config.toml
num_hidden_layers = 14
hidden_size = 512
n_experts = 24
experts_per_token = 2
d_expert = 144
d_shared_expert = 0
hidden_act = "swiglu"
moe_layers = [0, 2, 4, 6, 8, 10, 12]
router_score = "sigmoid"
normalize_top_k = false
routed_scale = 1.41
balance_loss = 0.00259
balance_bias = true
init_std_router = 0.0135
lr_router = 0.000403
num_attention_heads = 8
num_key_value_heads = 1
head_dim = 64
vocab_size = 8192
norm = "rmsnorm"
norm_place = "pre"
norm_eps = 1e-05
positions = "rope"
rope_theta = 10000.0
rope_fraction = 1.0
qk_norm = true
attn_scale = 0.125
tie_word_embeddings = false
parallel_block = false
init = "trunc"
init_std_qkv = 0.0251
init_std_o = 0.0251
init_std_up = 0.0251
init_std_down = 0.0
optimizer = "soap_variant"
learning_rate = 0.00438
lr_mult_qkv = 0.4
beta1 = 0.95
beta2 = 0.99
lr_head = 0.00729
max_grad_norm = 1.0
warmup_steps = 50
schedule = "wsd"
decay_fraction = 0.856
decay_shape = "linear"
final_lr_fraction = 0.0
batch_tokens = 131072
max_seq_len = 768
doc_mask = true
train_tokens = 578800000
max_steps = 4416
dataset = "wikipedia_en"
Below are experts of layer 6 (counted from 0) of a mixture-of-experts language model. Rows are named router (the router's row for the expert), gate (a neuron's input weights, with its number), up (a neuron's input weights, with its number) and show model dimensions 0-127. Each number is 128 + 24 x the weight over its row's rms, rounded and kept within 0 to 255.
After each expert's rows: a language model's description of what the expert responds to. This comes from a sample of Wikipedia text that the model never trained on.

# expert 3
router [162 113 101  90 162 148 110 160 147 115 133 110 139 119 114  68 104 158 162 152 144 136 142 132 125 158 149 124 121 134 122 124 171 117 148 132  98 120 154 148 178 107 111 125 109 128 130 125 149 171 127 173 133  87 169 131 156 121 137 128 111  87 164 145 121 160 140 113 138  93 130 123 143  95 135 112 161 131 132 122 124 128 165 122 149 154  96  99 109 106 163 149 138 132 134 177  87 140 131 127 138 155 110 138 125 149 110 145 134 118  93 111 124 152 104 130 164 115  69 162 158 109 162 128  94 130 149  99]
gate0 [127 125 114 124 161 163 155 136 155 152 151 123 143 140 165 105 116 116 130  89 118 128 138 159 179 174 132 137 100 131 109 142 167 136 166 141 137 147 133 159 150  81  96 148 134 104 107 128 155 146 129  89 139 121 141 114 140 133 104 142 114 142 149 144  63 167 178 139 109 140 119 143 131 125  84 164  96 135  77 135 163 107 141 130 122 166 130 139 101 149 147 145 140 108 142 156 116 132 142 123 124 128  96 134 127 135 118 135 132 122 124 121 137 107 172 153  92 169 131 119 198 121 113 110  98  94 113 137]
up0 [144 148  76 105 151 131 143 126 140 120 157 156 124 147 137 122 120 136 124 135 116 133 130  92 128 105 118  86  77 137 104 129 102 140 124 140 106  94 116 126 110 132 155 146 167 162 147 172 142 159 159 163 160 105  90 118 132 115 135 182 125 159 120 149 102 150 122 110 148 157 103  97 139 149  83 154 116 146  88 104  99 147 101 134 160 124 145 121 139 166 154 114 132 159 119 128 149 125 140 103  83 105 105 139 111 130 133 120 112 117 126 135 163  87  99 113 130 118 116 155 141  98 135 118 120 150  89  85]
Capitalized name fragments. Pieces of proper names and acronyms, often right after a capital letter, such as P-ty Ltd, G-win-nett, Ber-g-man, codes like BC, US.

# expert 8
router [130 129 145 113  96 118 134 152 147  88  94 100 114 168 152  84 100 146  99  94 136 124 134 148 111 132 149 112  95  90 100 102 131 151 125 129 110 133  89 157 121 130 150 133 124 127 165 144 138 142  98 149 157 126 165 125  91 140 150 108 153 123 150 178 115 155 131 167 112 122 175 146 121 114 131 130 146  99 169 139 124 160 110 135 114 153 102 101 131  77 122 157 168 125 118 150  92 118 127 144  90 117  91 137 105 115 138 108 107 130 101 109 124 132 109 115 124  91 106 104 123 152 164  92 150 174 123 137]
gate0 [164 123 145 103 129 108 113 171 112 113 145 141 160  99 154 138 142 137 114 141 103 129 100 154 127 127 123 146  92  82 178 127 132 109 109 109  91 132 145 128 147 126 144 122 162 119 152 155 148  93 103 143 173  98 137 101 138 126 180 139 124 161 114 123 103  96 114 122  80 136 158 138 136  86 144 125 100 115 126 113 122 173 104 122 119 136 115 131 113 147 135 125 127 114  98 134 102 148 104 165  96 115 120 101 137 115 108 169 103 141 127  83 127  86 111  98 135 126 129 151 105 124  93 111 123 172 113 123]
up0 [182 155 183 109  98 143 121 132 129 127 137 118 123  99 120 134 128 137 128 176 127 167 139 116 120 143 150 124 133 127 134 117 173 111 154 147 150 150 125 108 108 154 120 124 144 198  79 121 129 158 155 156 177 125 133 127 143  81 148 157 153 115 131  95 139 172  95 104 162 135 140 139 120  93 108 138  99 123 135 145 105 116 135 108 129 116 130 131 101 124 129  89 172 145 154 152 159 181 103  98 139 120 127 122 145 124 132  88 159 114 111 160 134 106 121 109 167 120 160 180 153 119 141 118 127 133 155  82]
East Asian name syllables. Mid-name syllables in Japanese, Chinese, Indian and other non-English names, such as Shin-ya, Abhi-ji-t, Nag-aku-bo, and Thai script bytes.

# expert 2
router [162 132 176 126 162  99 158 148 153 110  70 121 129 133 138  71 108 130 128 103 151 110  78 129 110 122 143 112 114 114 140 101 152 124 161 135 140 104  91 161 127 134 102 140 124 140 127 149 136 144  90 124 142 162 158 120 132 124 146 165 143 126 146 187 122 132 108 132 129  85 146 130 174 104 127  56 128 128 157 111 115 103 139 125 145 149  91 115 130  79 130 168 163 137 131 144 122  86 104 147 115 122 115 129 148 141 149  96 134 121 117 141 125 142 113 121 153 117 106 125 146 131 138 121 146 143 147 106]
gate0 [120 102  70 115  88 166 118 150 121  88 112 110 106 125 186 160 166 150 110 137 107 126 176 145 130 149 126 131 157 184 117 149 145 131 109 128 138 123  80 127  99 164 121  93 134  72 132 115 150 106 128 102 118 138 190 128 151 103 144 104 166 131  94 160 108 128 104 166 107 118  89 116 145  92 119 127 122  84 136 119  78 107 130 116 146  84 116  96 128 107 174 126 150 127 153 131 133 146  94 138 139 125 130 140  92 104 136 164 148 140 101 124 108 149 129 124 132 103 148 119 131 140 110 121 114 161 112 126]
up0 [106 122 108 132 122 145 170 116 123 130 156 128 118 149  94 127 150 115 118 154 109 147 169 106 144 128 131 115  59  88 129 103 102 122 125 121 133 150 163 143 154 118 165 191 128 127 120 121 145 116 102 159  95  93 116 106 130  91  81 124  94 138 146  77 175 182  85  86 108 113 140 142  88 130 139 111 112 180 114 121 145 120 101  56 120 143 133  97 167 140 116 122 149 115 114 115 149 134 116 119 106 151 156 132  98 125 147 139 120 117 122 117 170 111  97 135 112 140 136 107 134 143 153 139 114 104 153 165]
Name-internal letter pieces. Single letters and short pieces inside foreign place and personal names, such as Bø-n, Min-h, Ki-el, plus words like dark, light, Earth.

# expert 6
router [157 147 156 121 116 131 123 133 131  90  93  97 126 168 172 104 110 138 152 132 150 164 136 128 150 161 163 129  83 123 116 122 158 156 150 142 158 136 169 127 159 152 150 146 142 140 137 155  94 128 114 187 142 132 160 138 104 126 141 140 148 125 134 133 161 134 124 128 103 129 172 124 144 111 117 150 154 105 149 123 110 165 139 106 106 135 120 109 136 107 119 106 168 111 116 139 132 112 152 134  95 110 112  90  97 119 164 117 137 128 120 124  99 146 108 121 110 111  91 101 134 131 150 133 127 167 129 115]
gate0 [129 167 156  82 138 142 128 140 170 137 125 134 152 133  96  98  97 132 100 173 150 123 155 160 137 145  72 145 135 112 114 151 105 119  79 148 127  76 159 120 130 147 173 131 110 183 104 103 104 115 127 151  79 165 157 121 120 131 123 114 135  80  74 154 169 105 114 155 162 120 128 149  83 156 106 149 143 103 121 152 104 136  87 126 117 116 145 147 129 109 131 139 170 155 128 112 143 178 124 137 135 161 112 147 133 157 147 133  77 136 140 146 172  90 137 112 125 123 135 106 102 116 106 140 115 151  89 128]
up0 [101  60 172 136 107 134 121 109 155 166 126 144 140 147 126 117 122 130  96  96 111 132 133 128 169 124 129 103 103 156 111 106 107 120 141 123 104 121 135 150 115 165 124  81 154  90  98 116 157 145 138 159 112 142 109 119 111 112 131 129 138 176 124  83 114 138 151 151 180 118  82 129 131 178  84 188 139 135 160 137 125 128 133 129 129 113 172 124 140 166 113 123 150 135 130 100 105 125 120 131 131 132 176 132  83 108 134 117 129 129 128 129 123 168 135 116 140 139 140 115 130  89 144 153 149 128 145 115]
South Asian names, tables. Pieces of Indian, Pakistani and Tamil names and places, such as Vis-wan-athan, Mah-ade-van, Malaya-lam, and table-cell pipe characters.

# expert 20
router [135 129 115 117 122 133  92 160 134 102  96 135 130 124 163 111  53 101 107 123 154 155 111  79 150 127 131 150  81 136 140  82 153 120 151 134 115 123  80 124 132 128 100 137 137 171 139 119 119 148 104 162 166 117 135 119  99 137 144 118 133  95 129 127 127 118 144 143 108  85  86 130 164 130 117 105 146 114 141 101 125 147 156  93 132 155 100 143 159 105 116 150 146  97 135 147 134 113 135 108 120 125 143 130 148 109 118 128 148 111  99  89 134 130 109 120 143  77  94 109 116 125 134 114 105 116  71 108]
gate0 [114 136 108 131 146 143 118 147 128 117 124 161 123 158 139 126 106  92 145  92 115 155 143 144 142 137 116 140 145 117 107 136 136 162 131 136 159 112  98 120 153 129 130 145 184 123 135 136 173 144 121 109 179 132 148 175  84 138 125 107  78 144 115 101  94  94 105 139 123 154  84 109  79 155 152 130 169 114 179  68 168 113 100 148  97 110 118  98 135 108  84 110 136  96 137 147 126 136  98 112  94 102 135 160 168 116 112  84 122  90 103 103 133 109 116 136 134 135 130 126 127 125 137  76 118 125  84 135]
up0 [130 113 133 101 108 100 120 122  83 102 119 105 143 103 135 163 156 138 130 123 122  66 114 137  87  89 117 117 135 141  98 149 148 137 178 121 161  77 168 136 141  99  91 119 120 129 105 137 163 132 127 167 129 119 129 110 152 144 142 144 121 141 110 139 168 134 162 111 178  98 169 141 167 130 119 112  92 126 155 131 137 155 135 133 124 152 132 170  95 139 130 140 147 177 116 125 126 164 174 157 144 131 148 105 139 137 158 119 126 172 134 162 113 115 119  97 156 130 141 116 116 106 138 158 163 114 184 154]
Subject pronouns and copulas. Pronouns he, she, it, they and verbs was, is, been, as in "found it difficult" or "when he was".

# expert 0
router [113 100 143 128 110 170  84 144 179  95  87  92 184 165 117  96  92 129 125 121 107 104 133 132 134 120 143 133 147 111 145 109 142 144  92 129 130 146 159 108 160 130 146 137  87 125  71  91 145 146 131 142 161 135 156  88 101 150 101 146  96 151 126 164 156 121 168 128 101 103  97 162 161  73 131 114 131 131 135 115  64 154 138 100 170 147 116 125 150 120 138 162  94  91 177 155 117 142 137 123 139 140 123 109 144 134 131 128 119  91 115 107 109 140 134 107 159 137  66 119 158 138 152 121 123 170  92 149]
gate0 [114 176 120 100 130 162 146  61 154  75 142 113 128 148 108 120 119 132  85  92  92 127 126  92 149 191 153 119 120  92 133 126 124  93 145 108 133 133 113 142  92 111 145 176 118 103 123 139 122 110 133 112 118 153 135 107 178 146 153 118 118 143 120 109 106 127 171  71 129 119 105 148 135  85 107 152 113 146 119 170 126 105 113  74 153 109 127 129 147 144  59 127  84 127 159 161 150 149 165 107 177 140  77 159 126 114 137 130 134 131 147  98 155 155 145 135 111 117  87 114 108 129 144 126 130 135 115 128]
up0 [132 167 131 173 114 117 152 150 158 148 143 152 130 122  99 150 159 106 153 140 152 116 113 143 146 124 170 125 142 115 103 143 160 123 134 120 108 129 127 130 158  85 122  86 155 124 129 119  76 122 128  95 162 173 139 130 124 131 116 157 134 163 125 104 123 107 122 161 148 100 123 138 165 145 142 143 136 136 114  95 118 106 137 138 171 141  77  94 128 129 182 122 116 114 117  90 144 107 158 125 119 147 125 119 117 178 136 116 132 142 184 136 105 151 101 124 107  99 129 148 150 146 138 114 107 136 139 132]
Mid-word vowel pieces. Short syllable pieces inside common English words, often technical ones, such as ve-no-us, per-ha-ps, cita-ti-on, colon-y.

# expert 15
router [160 127 134  88  91 113  97 151 133 104 111 137 155 131 169 127 101 101 120 117 156 106 101 110 142 137 122 137 113 147 126  95 159 133 121 162 117 126 110 176 155  85  94 149 137 128 134 160 120 159 152 116 174 123 117 150 132 176 120 127 116  97 159 126 174 145  85  84 133 116 120 118 144 102 129 142 147 119 161  99 139 131 134 116 117 129  69 120 135 100 177 140 176 112 139 160 107 129 158 136 134 123 102 134 134 172 115 150 127 140 116 137 145 146 147  83 136 120 126 137 110 156 176 147 124 117 158 124]
gate0 [122  93 116 125 129 121 111 120 172 148 115 137 117 117 156 105 125 109 130 145 142 156 117 112 153 144 130 126 114 148  88  90 127  97 146 138 114 128  95 131 110 144 171  79 162 108 145 129 102 135 123 116 102 113 129  86 111 116 122 127 109 103 134 154 127 148 105 138 165  94 127 177 152 185 112 123 131 121 122 136 159 112  86 112 103 164 156 188  97 135 150 131 102 120 158 110 112 121 123 115 107 108 119 112 141  64 119 148 103 106  89 170 159 151 149 133 122 136 122 161 129 158 160 151 135  79 146 111]
up0 [118 159 143 165 121 105 132 115 131 129 157  79 143 127  87 118 138 129 112 105 109 103 143  85 129 111 129  60 140 146 152 125 112 111 118 100 164 121 142 150 129 102  74 137  96 160 163 161  81 154 132 120 124  95 145 116 120 132 168 121 140 122  96 128 108 155 112 116 154 138 150 134  91 117 159 160 128  95 141 139 106 124 150 121 152 103  84  69 121 107  96 150 147 163 126 151 127 146 154 131 125 130 147 156 106 100 141 157 140 195 144 126 179  97 131 135 157  99 137 109 148  94 117 139 106 141 141 142]
Political and infobox word pieces. Word pieces inside infobox and politics text, such as D-ome-stic, P-ole position, Incorpora-ted, plus Republican, Democratic, politician, Succeeded.

# expert 1
router [139 146 122 101 132 195 119 110 152 122 100 118 173 129 147  92  90  80 125 129 162 143 148 127  81 129 117 150  78 141 163  89 169 135 137 142 133 149 118 132 145 135 164 150 101 157 129 105 100 111 117 162 160 140 169 102 118 145 148 117  69 106 167 128 134 130 154 128 131  83 146 132 147 144 105 146 159 163 132 119 121 127  90 134 130 160 113 121 123 104 150 181 152 148 135 149 141 125 126 169 123 122 115  99 126 150 164 138 155 133 110 122  89 149 105 115 118  92 144  83 170 120 170 134 138 104 115 109]
gate0 [112 102 124 121 108 132 120 112 139 135 139 141 118 107 111 126 147 113 107 163 154  96 125 115 138 136 119 130 157 164 130 154 114 129 155 116  96 152 126 147 110 101 110 104 149 110 144 178 145 118 134  99 156 125  97  85 119 106 167  99 164 156 138 135 125 101 136 147 133 100 172 117 116 145 125 156 154 125 147 127 130 133 111 124 121 135 152 131 151 129 199 125 157 120 142 102 126 155 157 136 134 113 109  82 105  82 112 105 167 135 134 127 118  97 146 122 121 139 153 151 139 120 100 155 143  92  61 131]
up0 [ 85 113 172 126 144 107 158 130 188 135  80 158 137 106 122 104 122 148 146 114 125 104 146 105 134 127 101 132 112 132 119 147 156 113 112 138 169 120 149 134 116 143 124 129 121 112 129 128 120 130 184 121 127 103 146 122 128 144 135 148  98 161 107 123  84 159  74 166 117 129 131 149 159 136 111 118  89 144 154  84 101  80 161 178  93 144 167 129 101 110 115 138 121 123 112 154 168 142 107 128 139 148 122 156 138 148 138 136  97 114 104 136 158 112 136  99 144 108 143 186  85 177 141 137 109 139 137 118]
Mid-word pieces in prose. Word pieces inside or after prefixes in review and media prose, such as un-com-fortable, sim-ult-aneously, back-st-age, prep, decl.